Weights of a small mixture-of-experts language model, trained from scratch on English Wikipedia.
Size: width 448, vocabulary 36151, 103M parameters.
Experts: a sigmoid router, a shared expert of 576 neurons.
Training: 368M tokens, 6130 steps.
Below are experts of layer 4 (counted from 0) of a mixture-of-experts language model. Rows are named router (the router's row for the expert), down (a neuron's output weights, with its number) and show model dimensions 256-319. Each number is 128 + 24 x the weight over its row's rms, rounded and kept within 0 to 255. Numbers have three digits each.
After each expert's rows: "raises" lists some tokens whose logits its average output raises strongly, later layers aside. This comes from a sample of Wikipedia text that the model never trained on.

# expert 53
router:083159143095131158128128106059143144118098128124138160075147130109134171124095095158151114127164144139113108143154112121135140120131157141093155167171139118127126139101149130151101117144114138
down0:145147122098125116131114123132158112095128138119174108160098152123174099124147125160116127082179083111113187125093126153107108132119138131153140089165127117161099159084139145136103123124150075
raises: "u", " in", " to", ","

# expert 0
router:110119161139130115166082122134172139138135096144106169078119133174073141135157120180158141118119147145115118103146113148130085127110154119118132108097160124185118130124103142167123109148089102
down0:137109147119129127160126107138128122112158117176168122105174106110130103096156125108111133124130120129131134135122119138120146108106110131138113083155123066154133112138090148174124135142121114
raises: ",", ".", "/", "/A", ".\n", "-J"

# expert 61
router:106134151138167129129177108147172114159096108139136110129142123172118109129132151126122161141130122128122146121096129153106141138144116150136149132130140130076129150098109115088134064133110132
down0:127099112159126159158160135125080155101129125165147124107150160183125117137090157116118143112104096038129153178118144151141129138102159150135112116145122124142106113129126152114157110123123174
raises: "3", "2", " In", "4", " An"

# expert 7
router:134127197132137144102084098142126152128139160145090128123137117140122139131124107139150059133099155134149124109138114139137105125130137162173124130123156143128098155119112132094126119110075096
down0:105133171148133172154161067122104116127137089112099156158156123128120157113078110114117132111127150146141190123176141155142076145101194090126117141114134149120186130124127099142130121137148143
raises: "ob", "ig", "ag", "ar", "ate", "ib"

# expert 2
router:121125153119155114112088139168127147127085130123140125139173120109188144098116113140124136150137133122110121093115086153131159143121138139135164161124136119174116096159142170118136116143131083
down0:143166084116091136156140103119151130138160116131099105130129125123156173123164156128103137148100121141127128118155150112113135124106096121125153137158132146133108140112117134122116185155113173
raises: " the", " both", " a", " this", " their", " an"

# expert 6
router:115116098136143135119141103111136124117114124141137125129121162128119187125091130114126143136124184142067165131091132085072119112119153100127146140124170165136121182095142134119111133096143126
down0:106093159127169133122089139112115135086137147151140135147124165110115108140145175145126125144103150130117123139131127079167145166109117098133081100124141103138122122148090134108149105119126142
raises: "6", "1", "4", "3", "7", "2"

# expert 21
router:135108136130088138141169095117161133139123117107149147120121172147106107126083139118126108146143140143086158137138158141094130125164128073086134156125156115109127136130135131135099135079145146
down0:146113102110151124136129124112096126122121114090137085107090172137105083137129190102141143093133078108071109176094126108123138123122105133150120125110130159128085103099138109155139122130166113
raises: "6", "3", "19", "20", "12", "16"

# expert 63
router:131131119129126123149185131117136111133122077131158152136112110126094163160106123118139137136128112145114122169097052130124129107146101160122110110137116121124116095106108132129134145154118114
down0:146138162113086110152160134125135125130128106113124095122199118100117125126097130128091124117111146093135160136124089117149146135181178125111104073127123119134155165174103146139094120096091170
raises: "itor", ".\n\n", "er's"

# expert 70
router:111128176137133128103076114097136155149108090139161165139119104137127136107143113072154163124137097147146154098054191067134115105132140138092103121136127148117109151160126121159133084108139147
down0:100109149183108127180108122098123149106140151107134140110094119131161105147142156131076102085149205059155119141154112108172161146082142154093139121120136167145190131114144139140137179127140144
raises: " |", " he", " you", " she", " the", " they"

# expert 66
router:125159083120162115129155123157133105121100120089118105091114123118145178122098129119120132155155126122167157148132124147100151113172115170147136100125133155139108106139152135073157102152176134
down0:130155130111146138116091116137129170137096143147147112130094119108082146137131132142137154126086127152205102175113126141112098127147120138139122095124114112119152069148111087153105134104134107
raises: " the", " a", " an", " its", " his", " some"

# expert 23
router:151139127146117130091150110171178114141126097142173133149145178121112131146104116147124114147129129141141099113117127097143061113117138142103142142169098153183147163166151147119113111142118113
down0:137127133100118125142115092141130150115076114140125140122117186108116123128128112143148089129131176147074115134116120154131109112101149131079088160078148155136109118108121087132135137176167073
raises: ".", " |", ".\n\n", " –", " -", ".\n"

# expert 22
router:142121121143120123145164093146190115143144117126170126079166150134124132122129104107102151145124145128127091137120130129144112147119134187095119099207125154126138143165119140150112094215140122
down0:114101075131104086186185160164122120105136149146123106126125155099126087168129118138138150160110142077136109121129109152065179090130125100087126090129143146109120120081177127096150155171122092
raises: ",", " and", " (", " at", "\n", " as"

# expert 8
router:116132138122113118140155105186148104126099101136153147145136138143109104107109123138115130136169141130138101130146116162099148126131139176135158160140083172147136115087107142103179151080140146
down0:198130123165134123173111143165130150145112151135144113135147136099081080138175167101107140128113155140152120109154161147144097126133113117141141142132121156115128134090113108139146141106148109
raises: " home", " career", "://"

# expert 76
router:142145107117123129168104113092123123127130112158106171092134123131162152101134135116132146130114165151145108143139125172122117129143156115095099139115091155120173112124101126158170113122081089
down0:141104145092139107100117147126115106109120145145123118122132162160109105110120086090135099105130159134135171141120109122152145071157143130116113150117144126084090115125124146159132083122128142
raises: " |", ",", "-", "-l", "-ch", "-f"

# expert 73
router:122108135122186131176162134110135076121164111142136121070156161056103136147100135180168158130159144130118124113120109119097104111146143128120110086133097125133125116177106146126113088123155137
down0:112146120166140091119146145141142106143132133085068095147118109120121136125148120165143131170122149094114156121137152105119119107136073045177130107109149144122106135108116150131148147133124087
raises: "als", "ika", "ata", "ab", "ars", "ons"

# expert 68
router:131123166137138108170113079081108108147129110148154141157135146132118133122121134119101116141136100144166114130095134158099133097181103146116129104149118094110095110127161121132112116150117121
down0:156129145120124141121141159115107097130149095130111133117176110106134171135119096132097117106126107086124133163126107123110141113111102111132109139108132125139134132114112134149100171145126130
raises: "-", "owski", "aj"

# expert 10
router:119133159113147150164133106116139143114110114137113167067122100113128144125111096136140119142127157130119117098126113131124110137123153113126109114099100149135092090091092122158154125120164102
down0:079175126105101149140148148101136111143149122089122112128110114119141112146097150132122154121151109140119089156099149114117125135118129132138183153155114146099151075149162103098132153155104145
raises: " than", " times", " forms", " time"